Experts of a small language model.
Size: 9 layers, width 128, 15.2M parameters.
Experts: 64 SwiGLU neurons an expert, a sigmoid router.
Training: a variant of SOAP for the experts, 716M tokens, 5466 steps.
Below are experts of layer 3 (counted from 0) of a mixture-of-experts language model. Rows are named router (the router's row for the expert), gate (a neuron's input weights, with its number), up (a neuron's input weights, with its number), down (a neuron's output weights, with its number) and show model dimensions 0-127. Each number is 128 + 24 x the weight over its row's rms, rounded and kept within 0 to 255. Numbers have three digits each.
After each expert's rows: a language model's description of what the expert responds to. This comes from a sample of Wikipedia text that the model never trained on.

# expert 54
router:117131159132115104128100145138142110162106146133165103131106118130115093147115120125085102077138096116140096137135157099163079142115134126148141124160124126101136143113129110125124135129110110119104129103105117109104147102092092208071107167139064145142103117132142114169121140113157137122121129138109058124103102149169127124106133171151139135148140129104146138095143120093113165114162
gate2:169110117107107091155117127076100126098148099133100075147121125138143091173089140116123097110151175126160124112090090117143126121116122137120155149160130159147123170104147147144150120124113133150124114130082118122081149101117104172141132132140095141097106123141151133077155136093148154128113130114118135129048104146118113116122161098154162125095115150098119119162149140129146158125112
up2:098062116106091140118125167153171117188127137161128151151130150148154148108118177141112142157153146112147081126122123125127112178131123114143126097086136136134101095147124163166110146164098131121117128101129129153089117092137095129127150155142106167110122132104082133166135126124135143116127139129101135118162135143139108110132117159168110132138149138141152116103157080098149116097193
down2:154144127126140125108141120160135138095128180169106078142135093137135138127101147124104142147148097103087099122086166111136100123119119126188145140120169109162110125110096139144119134144059123132152112119154114123142172178173104161114131106124155134137111164084129114141134092092105133118097104107148131108104136134137153105124134076143134153169140132162147144097103114129135102159103
gate3:130104121088095168094141182155159131127107135148125153129111150117128130130140138170059090128122144124107097150128154148208112116154117133163106120144119113115131122155147115114134143155162099117172158144129161123142112131126092171144119109136127139098152118089133096115156109163135156153142155138114109111152159119149118107111131107132104177137113171095165142130131157136154157100095
up3:153125177100130128153152090133146123164128137140105122144187098181081107114105152188095123112139105124142165131142129172154131120154158146085144120150153139102098145169129155107157117155163167141127126093144111149124138100092124156118108148114154099092127108108166131152095158133092138125119157122119130104130124133170103114166130179138121120135156133119123148122117123137148172117105
down3:164146149173107152116172127134132155120108120164117153125134151108124105088113145094157147127129129108085158151105102119143147138112120145166099100141115118125111096080121138145093131107132137152143211147102152079120140130107147145122157136129113141129120104109110144144154132166102147118150135188130135166132143135108108094093147121098172155176113097115147068138121126159136117135115
gate4:143159118116135091119117181165136134154156114120139127081119114135131147152152151139116161142118096136110101107152117150141059146102093121161110127148108150141121096183118081145113114147131127126115118183147126113158166095110105142166116115104111125150109131125125072107111122107129137186146144161103106115140097136113183157103148141124110112138104129144131147161097149089128098120097
up4:069114138128163124100096130098104081141122119142099115112149120122123148106125157164130144165118119148149092107158102138110136119095136174095160178104156107096109117159165120103127164137116170140157132137164109139158126116121118088178177110138104138117138101143129104134127096178114116169106136172141176128122140117103157140129157119136136123163105126171090127125114132112125149113105
down4:118168149063120103101167108096125114157147119118134155121111106126160131110163104150144118126168151124129174124097128102175108138109132074118140131156146134125103085098111129122149133113105126128145120119077126169126133140138110149132089146112156113153094139129123088153138114101144156106124198114113079138126126186118103148126123128109122140142162125075119110112132153147080109106143
gate5:116122133155146093148143143117169133175137123103117113091097105143118093139155152106090109081138087126138130120094126126157047176111121097121162155120110188103144122153129107129127157141132125072132116153099116104140127140157106064126083101138106158142140120103176157122105110119133166135154107152149139125145133134158102107146143143128149139130109116150124129120125133124076123134126
up5:132096099157162138131146106114140097120181162149088122126115135121112139158116143146145126151138133121176147152088116126098132125125127063097134048153127163137111128114128138192139107119132123131132074162135142137124133131115142146129166125110182124124120133151121140098109152084119097111120100130110115138138122133104086172151098161121158163112135105144142102127098142088108159159139
down5:124127114111067133153148090104148133136137121174115088129133168140106091113105123084137127099136118071113085182135148179127137105112144108183132137100099138134150114114112119112105130118163162141116137126132174107100132123106173152145167177128124097106145138141128145132160143142117081154140128085158120146110148117145142102127134096122116127138150132156149102117187146155150140129114
It responds to: Prepositions and linking words after verbs or nouns, mostly for, with, by, on, including, and opening quotation marks, e.g. "columnist for".

# expert 30
router:128119152151081058133136144125119134128071133142130120138130122101084101144128121102134126049120111112147105102118134079151106179142132170126136123149122133150098165104128125127118143112111131120127115151129131152133105127073100122085113140127089142106121180110186127148104110130142113141111126154136090140125128122119149161112154143104119140075149152153123119101127123106192147144108
gate2:120114081167128113116176172124131139140128118137121101156124139094089103120155115139126142095152102116128112170143089157115130129147097136099099091114126139116128143135162102157108137091130118120151138094108135135100149130125175111107108109122072108131146137136144164149078126115159125140110134131095079140134117057129056121129114112156143134083167143147123090132131132129119158159152
up2:127094118118157129135124083139120175134095154143129084156094093123129130104093122158144149153178142135135135174154135152141154128167137167099146163151142104157147106138168086179115117144089147112144129138095117153132083119122129188078096108155168151125106100133125131157113157176095139146132119149108119111160132124141109134137149135117133122093112140105151142117136132131155153170125
down2:142161157121155142144179214127099128113120117129149128120148125119146095161141145123144146115145115101095124106092126146111115180144124133139055113141090151132110100127137130110106139097127111126117150130125137083114132149154130080093132078096122147146131114113126124142121117150133100090133144149157121160117110129113093100157103095189132116129168165140089107115116132135142131155085
gate3:106145159094160168137113142096116121159101118113136106138117099090105160117113115152094117110089132141150175100132117107149156144115089133059111086114133145139090119147119107166094143143142165121132103143151124126082105084118118171113145141120134096122140142105167127117099161125127145124091110108130112152157101113099121108150123148142102147081166089174132146126132161081128131133142
up3:135132099105163134147102151106111100141146130136100112131175178088135161145124149127130084168132139135091117121129139139174149115111144151134141125123108119171116114154155139123139112123166073126164109108088163143097092120114108132097115142136116117129145139123084130178123131134129137116117143116115103132158086079153134105138128154190111118107196116082135157155108143086116132134110
down3:147107118170127110109120114160081144096116113102153128128105112142116103082123138162114123159132111125125106154102107171087125128138173160150110136063129118103118137098102155117141087098096107100121142111158186119162161198130128108123123157128088113156104134133134126141115129167142138131151119141131159167118154098118084169131115120143107139115109159108122148109103082129138112098129
gate4:146129116091123098159110138141113092120133128115116094139121137115083143110118148144153149114119145107139131105169125098131120159106112113153142125107105116103138174161127136151144094103136139132139163162096127109128128129145124161094170126096091124110159085120064126181140119114129120169159159120182145122113111091152126113113141054168160097127143150131166130102151122122140106173142
up4:119123131070118104095125116151124153134112113104088130151143124107119131100129079134115124155115103156065138108144143156149103096146131137095142109143118168177081107118139107151089179141133149132142114119124127141091146146078143121121109127128120149147120140079157135106079149148152109086098110166144174089106152155130142086117136162127133135132137139131094173130142123123152158143098
down4:156117144117164141106129107140154126125141147153141154117108093145076155161098096106102164132119120145147101143127123103086144144092141145124107175110110109091124081130078148154141126072143113102109096146103132119111132081136115105116083160116151092115085137133114134133152123135114173116138168093118101155144129155112080146140127153114123142094131109100114098130143165109122113075115
gate5:097176103131141095166142164097118098110114137078113132062105136160133148113117122096145130080152140120080121107113135142116134119139141080135149145130118139156156140159181131113122111138098117137156093130157087101119084156170136118148140132173138137112135108118150103142163076100110117121091140131137127095123138125133124148126106122120103177114143101130099170084113114150097118112128
up5:104099157174111138119136149127115122178118134131185167159115117100131129152106142103135151140121070132158099139121115073106114112114111120141114129096099141144108084133156102139117131164129131130134130159175138135089135076126119126097135155129140138161122129118086141126140121132115148149117147113137099138126109125131117120125063120158120155158040107081111154154118170115126137138109
down5:120124144115113111127157089169157135080119114148133092101103156119164148123149128139133118075154187129121159118172144144155139100113147176168110160088130108095145176150102150124160145114110153089130148133075127138106113151110111156166139136130117124129093137143156143145098119139127138142124108105091153114113131110139172136113141140090145109120176148150133097173125120126157103146159
It responds to: The article the/The and infinitive or directional to, plus its, their, would, could, after prepositions, verbs or at sentence start.

# expert 3
router:143125147141133099134122151118180123111086152169150136114134104110121120117111122152097131126104081111157126113194178121145097141119174134113140095167124107088101154134123150135150171122114135115100114133129137127113110101081094124122076175129103143108099133109125124146143141132168113110113159111132109152096122139114164136103135156120104130118150170129137132128120120116196200130147
gate2:082116149113114154109134154164110175112090076104134132115137104175128091122122150135150161121147110124114106076140131133173144118123126141120142144147143123147119111102115167114118132117122139115093136113158104094122115062125152124162087097125118105161162129128142144106121104127088143148144164170140118165149113071138084128134117099159128118156074136115109140104134100109171148138119
up2:120157157172125160105119096128148117140100132152113095101122102145099096140110178096168151130114103082138148146130169169150106115135104096119125134109118103121124106190088128118151143125086152082138105135085114149102115108114125106148104102135141129090114118109161129119129121109146115108146151055122108151114149101145078144134113094145157126120114131147158135116136075104123091134125
down2:160161115137125155126106095119180108171169106098144162110133145144134123203094119126147112119086143142129122147138137153114125122085096058109091101141083138130115113139151174165106141129131112145136126139123143116124160102121144124113132153139121120131127104127171143119132134129158088110149103137153117176099126125152092165112087108160123120169098142160138105171131120161116116139119
gate3:104084090169120137145182166109119089121101112145144100145142124108131114125134117141140090132153130176160147121145168147140157080111111135157119137095105130099104176108119131125129101178152091152085158121118130092108114141155130142177131129137121163144146138124093119113139120115119114116111169184159134115074143160146079157119137131129130118146132094147131151081108150135116131136130
up3:167145115167106135102149144154108142150114120157113170167131122133112147149146154134131152150086146117142134126169152166160153159122132117128158119073132073084145151117132123110136149131131154126169159057110146146128143129118155141135133150124121113123139118119173080169108120104136108133112136097100142144088084116100092105138109118151157126082162160122118078100119151144138138124110
down3:151131106139125092129155165145118128137136146121116106171151127151100138119137140162110186137109110085113110109087117145151153153103120083216134115113113105081117114119151145138145125145138153129186147105118111125100136124093114104146094147118051126132133127159163118144141124133126108122117155139122140149110134144156133106163136108115134127077152179118088106127135103102104147104113
gate4:096119095121099137158123108139108143175105170147123117120149137157111130147132129146158097116093131091115148106132134103111078135113174105115114131092131124173167199147092117168140146123097118087117123106114145112134107140180123106108170113155124126114166118098112125107122121119155130103127143103133083124113121139160136116106118110137141123143105112075115086163108171079141149141098
up4:136201122122151153072109121136150131103168098147138151170154123138165152135081113091080133146113132152163131137110092159136092098123128136159119152140129126131103077111114142152093122134115107143171124098143121116131130101125124103125124090131152148157094168129175125164091082164111106118170120156102142115099133125097128103115109134135114137091106106128142146154131098147144125117104
down4:126143142140159125103122133165086113086138096167143145141110122107146144166105124102062163123137097151112124110140139158130106104107137154086155153140126102153105077095112099143093135104099122134135134114131118129125144163117124116107123146107165130166084106121201151123132087148100113100156135176141131123110142102131097102104149100162167153117126114121104128116143116153172111159116
gate5:126127071151096140124100149123176145168109113110122159144098131138084109146103130170098126145104109100126101126095161197123106114120136124129124080130079095131140104149090091135147126135121184108172146098149183086134102153111098126103127123165130142134110120123141107120124156100142124154115135151098173124133100146095133106132120139111154155126125116145115146095152107123127098125097
up5:129112099093090101116119114085120123109085123104122159150143101138079156132130098118173169154128161109137140124113140139126093144143139117139134143136119128123138124140092111126147151131088151133123111092109112159128110082119141127110147127085117184146097120122114155171096145060188089103109156138174173118140105127120129112137148105093133147138122103167120167134102102145103115128110
down5:124139167085092081134119119133103120137113083143126121137190119146114134149136156161205151166154165130144136103104132134077116109138159112156168133134132130139137132140103114128141128114113148120159103168089183108128104074096130187105151136116100127129111169146121139125104144122151093139095139137111091125156124094116154134136131147087099135110119101135128112125118097124142104143126
It responds to: Single capital letters starting a name, word or abbreviation after a space, often in tables and cast lists, e.g. B(inacional), T(adeu), C(ensus).

# expert 0
router:112096130163094138136134132135171091082110136115154101126133122073091111133155126104124121135119111128152133121107121098141114153113161137098144132160081147118118186113072121116129112111102123111131127103152116072128190109134106129127104149108108132107124107155173155164135089115116142108100132186150077136134118158098149177125144118119162127105166123121122104115117103117160124143134
gate2:167146136108109126124129101137137123115113127125125119134124135078123128074133132155106121120097164142162133165138173142174154112109144122125145116156163157148126170094092103179136116150103133115149111104137148140176119116087129129124131182128142139110125146148099116114146102138119155165112116186129087126141167081145130131115157095097053129132154134138118110147129151144154115085150
up2:145129138096179131128149125128141102107118124135121151166141127117178121116097106160153106130131173162160138118141117123110180113109149113132118146186107124124179141107065156144155114126083142143147088080142129130148103156134152146111122126187110114148094159159158133132124108160139097099158144119122123148124175084142101155124138107166104160109159152122112114148125135147107133130128
down2:085096145131094128164161121151168139065156097106144161133141167111152097136154095136189150119122154143150155118117110172129057100154091107135131164142124129102136070147148152092119151095145098127132136150108119084128158163142124102118107149134081171132124135131091132127132129121097120130135156119132135151117137098130156087136145127137134131138122111143150125159115114110148135152140
gate3:137133163104142137133141157123115093116086140114131105156115153116175138091133175118100056116108141117093147122130102126124112108130092140132117143150078153149131137186080195142161162117098171139090112148105152131103126112171097140132135133153150113179101117127119133147095131114134161128108122164130102122137129102128131121124129123105142179085117108123132152134151110115134107151101
up3:151136138146121128150103148150143108164144147152133139113105116142160106115096124109169102126090185149118185099105105106150141103143112108100149126166167097144125115146135122100118120175106100143144125160124111071138157153113106134143146141167103100136111092097128149151116131123131144099175066082101144120098112114130104133118166193099101106150143133119135129144114104128141140124116
down3:111137123163122104162102148159107105133124157169150106137125111100124150128141154070109150083148166136142122146076112153141130111097085139155095097115161131107105165103110132099126155141181163103152107132134124144106104117121152100123111104123175141124098115127118136159088113133128139148111072082139128125163109087144153172149143134124101115110141110143104129153179129103141113119103
gate4:147109108132146129099107155145135128093131114164166136180115109129106114130151101150136136160133165140096100123125099105141090137098107120138142160109145111119140145110128067145119080138143116162130151140135144069128123104121142132157155128151123166095109147153092099134110159094130157111117169186176107163142104141120136173144134116102111122082109140122153155106138121148096163131085
up4:085131126122156139128155101078125096085127165118083120091122129132129134165091113109090139165134116135128098139083133121151109146115152094128144119131102136147155107096054148128140157171154113110089121127140113127147160129107141065116170104136125129117124153110150110168169112124147126116105159088119124136172123185134101145140181103120140151129145144105129114119128138127102114139130
down4:161129119124135118141087122162101138150100107135145136134138110114201163132170106117134133157116100085114133096109150113139152095125103094122126109125111125142106134128135126125134125172124116115112181109095127140157175099138099151151132101153135095128098099112095135115105136094141155105124167101112100116138105113132191143119138113100155162111162106175112156173151149160128145088091
gate5:184124144115157128166092134111081070114117131134109146124115132149145138111133135098135121127171154121114108122116098109146113109135133124145178109126154151132090122107085112121122107145146106097123124100102121100125150105075111140171148118083116128147123115087128112115091169139165133098143126115131110101149111117145123131167082101135157073185179124131132131086106107144160105124133
up5:086101141130120073121136078119109133165127123163115079141168105094141119101113127134099160148108129109157075105121094150127162159116102140109126138121140163142133104103140096149115164143154116110119161146138121104126085137127156153097186100149114121147149111120124150174189099115157098110117123098109137152123135169134124163112104097144126114149123148144129129129134149157153179119110
down5:167141121147099136149124174103172112085119130157113101148136134136149071086104122164140137146153120129145143126125116087106099135135128095140131123122168148129127137127090122087112159123124100104125116100069133116148135163108143155147164110099160155178179115090158145156146109100139122171116112162105154134138148131110159141108152138131137105126138166166144147165137160124118167159135
It responds to: Mid-word pieces ending in o, such as o, lo, ro, go, cho, inside words like analogue, soprano, ago, losses.

# expert 7
router:130127122144106129144103147110179108126110122136124106121162072111088140154146108107112128098142104147133126149132164119112144157081143176079161171145143125161057159115108111115138169114089142114094121106114157080092139095125117134091109137108102151112125132104155133149135128149137125113141143127151069091097148105127107123145145099109143121149158120115100121103139151086123141159140
gate2:136105111116109176136156144112087097134156144126129161113122110156106150110090123085156109102082115156148153135181178130156176091113152130100114123099099132125108143127109095144151093139083100135106119121143122149149116111142138091120104143149091156122148124134111131114117094096143149110138135107135178179133087096097115162129170111136121116129113158141134132138085137079114118149146
up2:118104151155128100096119147103119164103105122133137092162139129096128123107112124121114104138173184084086129136114162144089120155124093082122165141115151127115147135162105089104104124138119169147143166186098099141129150145144105160126135141140138136097139134161171153117151109100114104138160144114128138115084119139113140128128100085139140124074109117156135171104164140178130120128129
down2:115139150139162063128074117146158146167132131130125142176122113115124129156139142120084177133110110153162140171121124121134151145139115120141118100114182093138148150112139142150145138142140146159124097127125147156116102148122158145119134110123174164119129128132163131153145095134127125112090162092131120070150130165100132150111120080105119130109144107121080174113148121128153185154160
gate3:147120165120140119116121125112160129168131127098149132151123137165105121080136089155173091124158141116112113146152176148159089136190126165094153164161147108144157129095127111107117094143130118128149102111111177099161096087067117135121109147090125133127160143102101124118113116105142128097122140118120098143135146145110115129143148131141191112115137121141136145140108162087096102152143
up3:165168131121128103136128099118126105159095089123120158113122132130095110091112117131169112118136129089131096141177132104151151057149073166098134152133111128128102146119100116127133149161084141151141115179104155096106102159066139145113110124101113141114115119159130150110104137090140133132127191130137116102118088112115103147134148117146110128131134093156141150128122174092111109136129
down3:131102147143140130148132137147141203064146069119102120151146127112140164141104133137126152110089113142125128159098105116110095115144129130149124165152117109144155099189165113141103148102116151149140114117089133094108133151165115121116149111142118141141119109110119152113128131162131118127124124182108123111128101124156160157146113129109108083121183171081131116121083098152159122110111
gate4:152141167150135100144133152149115117104135147108113127137130155143138149151155109149111149083124105136134112152100090158159075145139144081111073149114113147124124161114104094174121095169115106142170161119149139106096111119152124101139097168115113119125133117107125100101120125156117161101122186145112070133123109160125161108117107147168134138124156131173105116142099154102128098124095
up4:123139141138131148081169182145109139104103117116114116147157101097156103154138120124171156088140142152095121103123115175100096149117109117149139119104119130123123118112081122139126133110126143108122124146168158097140134157116143092084118110171116114136138138135122074124163120108085178100143165103137092144125104161140142122139116085163156120146114158162158110116123123129081083100100
down4:131126126091128139089141186132133135121117125091085129099130113117123154145154133121112137091119115168130128110122122171131117116161120129135109107070047126134134135123138124139130142115110164110149143167158150085143151127147101143147178119147107169146112081120099150088128146121150129124129140102171141159109115192121106149153129118159159129146143153125091116133131185145152143107155
gate5:159148150131099134047122173155126124078126137144145104140155098107128126156152135131136105105174130106101116089156094118126130139086125131115123171104084111142113107131144141103138107137089138165150102121127126124153133106119129111146123128125075145165119142126136138100095135131193128138120157129142108134163107108164166138136083119124111137120134077134147166093110157078114154136119
up5:135129110108089162143148133119096149119104125097135106111149113146167136107115157133130135123130161090109098146156105149166146079059126143115115114128127139127132158090163159172129187128117167124171101114135116124107129134106095123129132138139126093099105155114114175088122116163157147169102149153100134107151122190131141126134090147104112145141129137104103163109156124135142139081112
down5:103129100118167145084096152134140163140110143106168098099106118132085131104121139117124130173157144117130102191157112113143139147125157139116110137125147105123108155100095135155102154115171144140166108124126144152070098140113094103130106136109153141153110133144120155131135124128115141157098122064099068105134142143148083126111111122080127109116143149103074141108134112122093099116121
It responds to: Final pieces like a, an, en, ia, ton, ville closing place and nationality names, such as Arizon-a, Tamp-a, Syri-an, Nigeri-en.

# expert 60
router:169117113151119082164084149133160112141108135147170110166121058129106133129163109144119143131112103123156134097122170107141080144134143110111123153171132105105128175095145137122157181138121118102096112108116132118086134119099102142116050151140093157117112139169141139142136142153137140094111129125107113158134124142131117138121150131107155164113126121105106086140107100107144116161118
gate2:102127076148105153105158183147166132128136098154151121117129174112135124124133113131120107126114099097123085113160132096127116104101114087182152161111132138165079089115152182119105139119121121131133065153106186107172129128125132141106141149102163127103127136127117122122098105129133128160123109130131102114100110140133130157131127113134091142125095101099132129084064128151126124105107
up2:121181151083115132138117077106139102111145128102145156085111110102113160152085172118137103130171155120140144131114139135106148122161111115126080097104127108174098152095117097129128160149150160137120157133136113115115124119177132155124094087135154088156132128123131138170121099167122126127160089118118103094141140093100101077110142120170130135097115118153114121168130168128123130128137
down2:098099150149127163120102100118107084131144156144139144103119131124113166098074178104080134133161108144118101164134122101142110132144129141092120113142184130165102120141107140129127135099136144124143111180116106112097125119136143126124108142086178089131146119092117119159113100105173133129111130127096124073092115120100163151107144138183102137089130121143108153138124115131111177104139
gate3:108152106127117111138143160111139168111073150156119098136121125096124118132139107130120126127113128130094163145099126179132148103152142158119172069145120107144102122087162155140144170145168124148131099130095144156116128132112153144147085129131129098106097101118178117140094089170132123139117130144121139131094151155067115104103116124156112159086162164134164145144140088119154141152117
up3:134142121166153159168133131111152097163125142137193148089079113133117122103130126165122157135129125131116115125133147141133151112165116144103136088131094118120122133165151123135124088153142144130210161130135136109110107108108107114123148149141147151140143107151146096146094135144137136170071173125107158155153153135158140145146104135144079148160161114110142107114077116131170104138118
down3:074141117129146150117160108119140128109148193114145125149195135155124094110137103132156150195139170141144106122099109151136127139145124117151129120125124123137150127116110080141085115075140098144105128138128120145106178110133112109104172095166100090127103109118103119131191163120096148117125155107109134119124099134143158148111145142124115140149137090115100097080113133116128142128099
gate4:157143141149127116137106097122156111165143146141128156178127103158111148135142129159111084092124106155161128064111126101139109148116166125137155113113108115103152118112109135112121168136127107151124094130167078078145136134118084147120094131089123106143114113146133113152107131133106156095127114109159129143165160094092107095147148162142156111118137149110097182161168112144154117090106
up4:128128141111157112120153128160119118142099190112127110168100145127153122084164115125080109138097104187124158162122122125130116119112140136142132158096119154122083127126141136106062151107150100157145099176118115150169152165114129145089192155112119138100107108090138129122169160146129094125171126090152151122153142134131120156116106140145125148086120116106127108147106126138123136124119
down4:082117128097124130094141115107137146112099125146118165143102183101118113102120143107139164146182188148145122123152130077160110145090135139165187125119123159128121136123137136121131135109153145131138155099131116131145117176130112134118139123116108131126154141150153151168171121151097194128144060107129125136165172115144146075140121135103141126116119094130144159122149118142168119118139
gate5:149127137137118148149056127135155137168071109120138122117140113145138087118095143136115134149143102141111158099080106159150116115123093116135110111142103112121107160109143108112104119114131131140117143166127119150130166133129074112098122089122122116115095101122168143176172135113120127112152139162126143151096091119170119119158095145137134128103130108145126200112107077136151129141185
up5:104165101122097121166104126136138143190124121167124142167108120110141067138130161144149132148109128133105111114153161150142056107114137103138140109115131120140166149144115159141123155090104132111147124116143138131156139182134129155094118137126125109150097117131119135122154136104179106154170153099110140100104116089140176142151094134145153109160115096097116107110111066102123141121132
down5:176110150158176156148139137123165142121113090132129116127105125120156105153142120081105092094127107092157132163128101174121102094136155090153123115126137158174200164130100141098152128112102111130139140147132147091119109124114125136116122133100139154110160120161141096128159101127148115149137119147088093113105115166107109153165154101152117081127121123130129137164103138081151125154119
It responds to: Isolated capital letters starting words or abbreviations after line breaks or brackets, plus LaTeX math tokens like $, _{, ^{, as in NEPA.

# expert 27
router:178123116162129125186086166160179126111116128148145127128131067144079132128115103121117122120124111127115133101165139132171055128086129107118139130166117124129124131130121122164124163106096110125076115160130127138140133102087097119112099148132101148126144125160148149158164086123159146075116137180127098126128114146105177158137159110134112108126146138114126119110127126134123142149131
gate3:152149156142181113174090162102135141113114155100144114106125126109143113140143148109133130127133122124109145142124145171125127145136123122152134104148102107142137106172171107134164147153086100075153164148077140170105154116162160144090109115139144123147155141126154099170117131139117128131136154127172141120089110145126159174181125146095132140171133139139132115182163145126097127101156
up3:132097119132112165125137116101127134113169114134137122101119144131114146131144131155129100102168116093084072087119133132150141131090094119129170142137153124096144098104106126124086141140118141107199088158132152069148112073165128145146124122132126104116152134141141152106189090145138107143160137108158130136141128109148151135115113093124149129182148108155118103140158145166104110142108
down3:122132160116139187130148120122131117130150138112165104143129124145122161118071137117113135157133138083109129156135168118123131133134175089134143072126169127156160128129156114152129119125158126148115147151157099067123116115111145142168128107143115191090105146139109090096111161114172124154104110107118186073132137125110126121122128086112129125116108144139171119137173147145111144140121
gate4:134106140134088100118133162148126158122105100137126091168114142123126127079144104124093126149093148145157113131107147150093095093150125119130097086147157146122089099121146118128093091117135147131135151113141130150126085150123170139173121130127138102121133109118142131168118148073148126138157157097148096107051133124144128130174130193101139153104095151152101128133143106133119112134092
up4:185160142123123134126103138146167133108132121088116097138091110133110169093131137138096156141085121095128142112110107118135114115121163152141153147128105081090128073111141100147140147151102138119086082152154155122176107144107107121125089106098137145139102139130162154180128120085178142168169090147137145116102156161130106117147151136112145106099158118124120139136112145120124124101153
down4:102125129136140114167157170170118123106143148154117122151098119134135156135106129148150125110129128136051124122184182148124144134176153136185152134107110135123140095137112146158125172106125131159159186125154161108151149141153136102097121096154124128159125116127138137160117107094139136105118134158097141156139146102115179095134155130162147154132149126110162097125131150156139083131132
gate5:120120116118113130087148179099136118143098129144127175145096139108140091114124112113124128121140085149089121139146118153110121110175140090152139115099139204143075122127113112114113161145134161090121150118109145087094149151164135107145159135155119191139089136152117115135128094125145123067106123130142114133143128135156111158113134127146165122169138157118163139107080105141093130135134
up5:163101139083124134123116164136116139120124145113133156160181132115113089144146082136179118122086092171089111130137159132139139124143098178117118110131128131116133121106157091129172162142131150138115130108138125121168130122159155137108143103138139130126133130139156105079135159086107088115083160110107164140153094119155100141082114140157096129197151153170127144127124131122135127123108
down5:136121161094113132165091084117128163105075152083139140129144106120145154142130140146136113149091085157099123106080148134131163141128122159123176154146127111121135077102171101106107137107142141131127142084076159120118134151113139140124126094098116129115124123095149122080160119113125086125131150127154167132119122101118140124130096130114092151155113126081144124143108115158105109115062
gate6:126143100109147112121091136146116115146170141150111100154103104111130104138147166131137173124141096110156128097149092177118103132160127137116131124156154164162107102121089095141133165109126140143140143181107127149135159124134123162129093132084149131171124141172134145150123099106146118166211145140156154108138114136123121134090113113121155104098116145150145119134106130128129149204130
up6:100141124144141108118148139145152138132112097102090105141144158095156117143107119135123133115132132169150129087098111138142129088146131135125125149103113136180115102134121164129171184100145162131105141130085121107174130122152183109131107137087159141165111099153147097136106132077097141109121135106130160135143172086130113143141140184138128152073094149120133135095149133131140167121167
down6:137150150092126163114129125121150114124092134096123145099145152157142135129166090156147104128108099143121144129139165160145183134147130145127140097138145105117097122114104102123157173154077162116125140137172097154138141150129158156156153134137133102126161148165131092075144119098158112075137078130139184132143134149135134127121115108112095115094097153156145094101101137090110122158142
It responds to: Capital letters inside acronyms and codes, like UTC, MXGP, MAP3K7, and word-initial F, P or f, e.g. FC, Following, focused.

# expert 6
router:142123126132066142152098132121131109141137136127136089130126132077103135115133119140075124109094116098149104115108133131162147150128162133136148142200091165147127130097113102138157148130111124120135136111146105134094154121118116137080089162144105159067119142116139134149136099141221145116102121111126129132138137167155132166135140119134099160130157172121114101091148150125144135158132
gate2:138168122183156135135144116159132156155122135147112112134114141122133098141144096150124126122133100131185155102136067156168111137164155160133140186084122136072124106115103130135090112148180146123113131116084113114143116134147134153184110091098106136130128140164152148149122185115137100133109110134132113120126134150163103131109096109118149137165087097132153145134108146146151121153121
up2:107121124110137160120169165073135107144164164117143124095161134134122089134135116095104109107155100112098084132143140108144123172110130121103157138135104133153146110139106138096115108159116099107085100135142151161140089138115097103126173160168134106115101140130135148111154129142100169154082116120180124139162129137113111128115138162141165133165172134051105125144118134123118122131140
down2:110122113164136132146112130091119106146140127151121099117194127153104096098161141094120104126122118097096132109191138142131135127107120106076132155157147110180148102099137116141093136163147126107105139139109143157129113111114122094102158118141137126054112126116151158121103106140131113155118072107089116103123126107096143106124149083156173093156136154103142123122094133133098123128103
gate3:132135131100167130149159074104163155167134161129158149149104134148081123146082131097132111115142126140119136160134132149134117108131164157163092085145152141162129097146151180134114161100150138148115127127136100161143177125124150100115097119150142127080128083135148143127093120130136149116152151138091095118132107156106096138123106153112120137169121160128108135166140113144152193107147
up3:167135130146095145127082205103105126128137122109089160158123141114181140179136131086118144107094115099133126087093127098131143151127117097172148145154116123093123159122169103108116111149115150144090134103140148071157128162133091148121109181125130120122154151105144125152131103145155113121128122112125117150130115158166123109104101145165147131148122107123146093126155146123106085128142
down3:175074127122139073110100191168147094187137135110118101139117117140135151108097180117123103116157144158090121141137140117128126102125155093135153136126159116133098156120133134102140149125137139151127117151096128160112133103103125096134115110109110146132093135115117171118063135109104122141127108106162121119107134098162127160108183098116112158137145102136163143126122076106153139128107
gate4:173158117114156117124108113112142139149138130146123119111146130100158124084176070137137142076130130101149134142150075118064121161140111102127100110157127130134110120105116113192132140114190115129128094137116131151074120125129161134083117102127168113135141154095136141126082112162132127136130097173108101169146151140121128126124154136145129145138113134169107132132168134167098138111122
up4:104101113146093134131138168135136102165122123107080136113110151113107124139155152132137123128088111144132139137108109124099140145201124136154107133123132108148122143112099131092114094088136120077137136108102095119167119109117146142127152183137122164171147088122137100111105153096175138157109133152120144088092164077154117151105128118117161151122126163098163141155134120131091096165112
down4:119137121141138134138143108153142137076145151130130150120108136156076104111140112120127119087153101107137153146101135141163103067085108117153164142146139160119100154152140155124107111136143144132127168136121093104111148110110121109139088190150149113100167121146114121159084123131086136116123106085119109099143124119117103121087107158156190148112117118156100134075115125106177138115117
gate5:171112099085153135105133126113118111127135136126146123140122120127142096077158156124174102114160093136140118100110104120100135115092109101108142109115116154121091131115119137148142108170086105112122114115122094122094132145162140145131153100128134119128125158151071147137172146119115125138156143160091146142140083100095163134101165148164148154143161112109150089113176170142148121065136
up5:132095105121069132145150157106142132118108139140135120160124165142143163122151155143129157119136117122119099168157137109154152130087167109114135161135149124204165127142117141128150113099136093132130161110171168113149175153118106156146108156100122105151144186126171121147131090146150148124136151096140153117168148109133115134123130178150119109117141115158107141141081116088104124152120
down5:175128118136151193136117134146125136127099108147148137150134125133142131114130124118154126144142131170169103139140134161141138087144139126143113140154057185120106183093148156138174100174090113116158157119111129124109123098142159138150121176123121132141176163147123135129119137146104162137133119107097140148085131111126192130096116118111133122115112090130123134116128144094147094152172
It responds to: Prepositions after a noun or verb, mostly of and in, also at, from, as, during, between, as in "second book of" or "store in".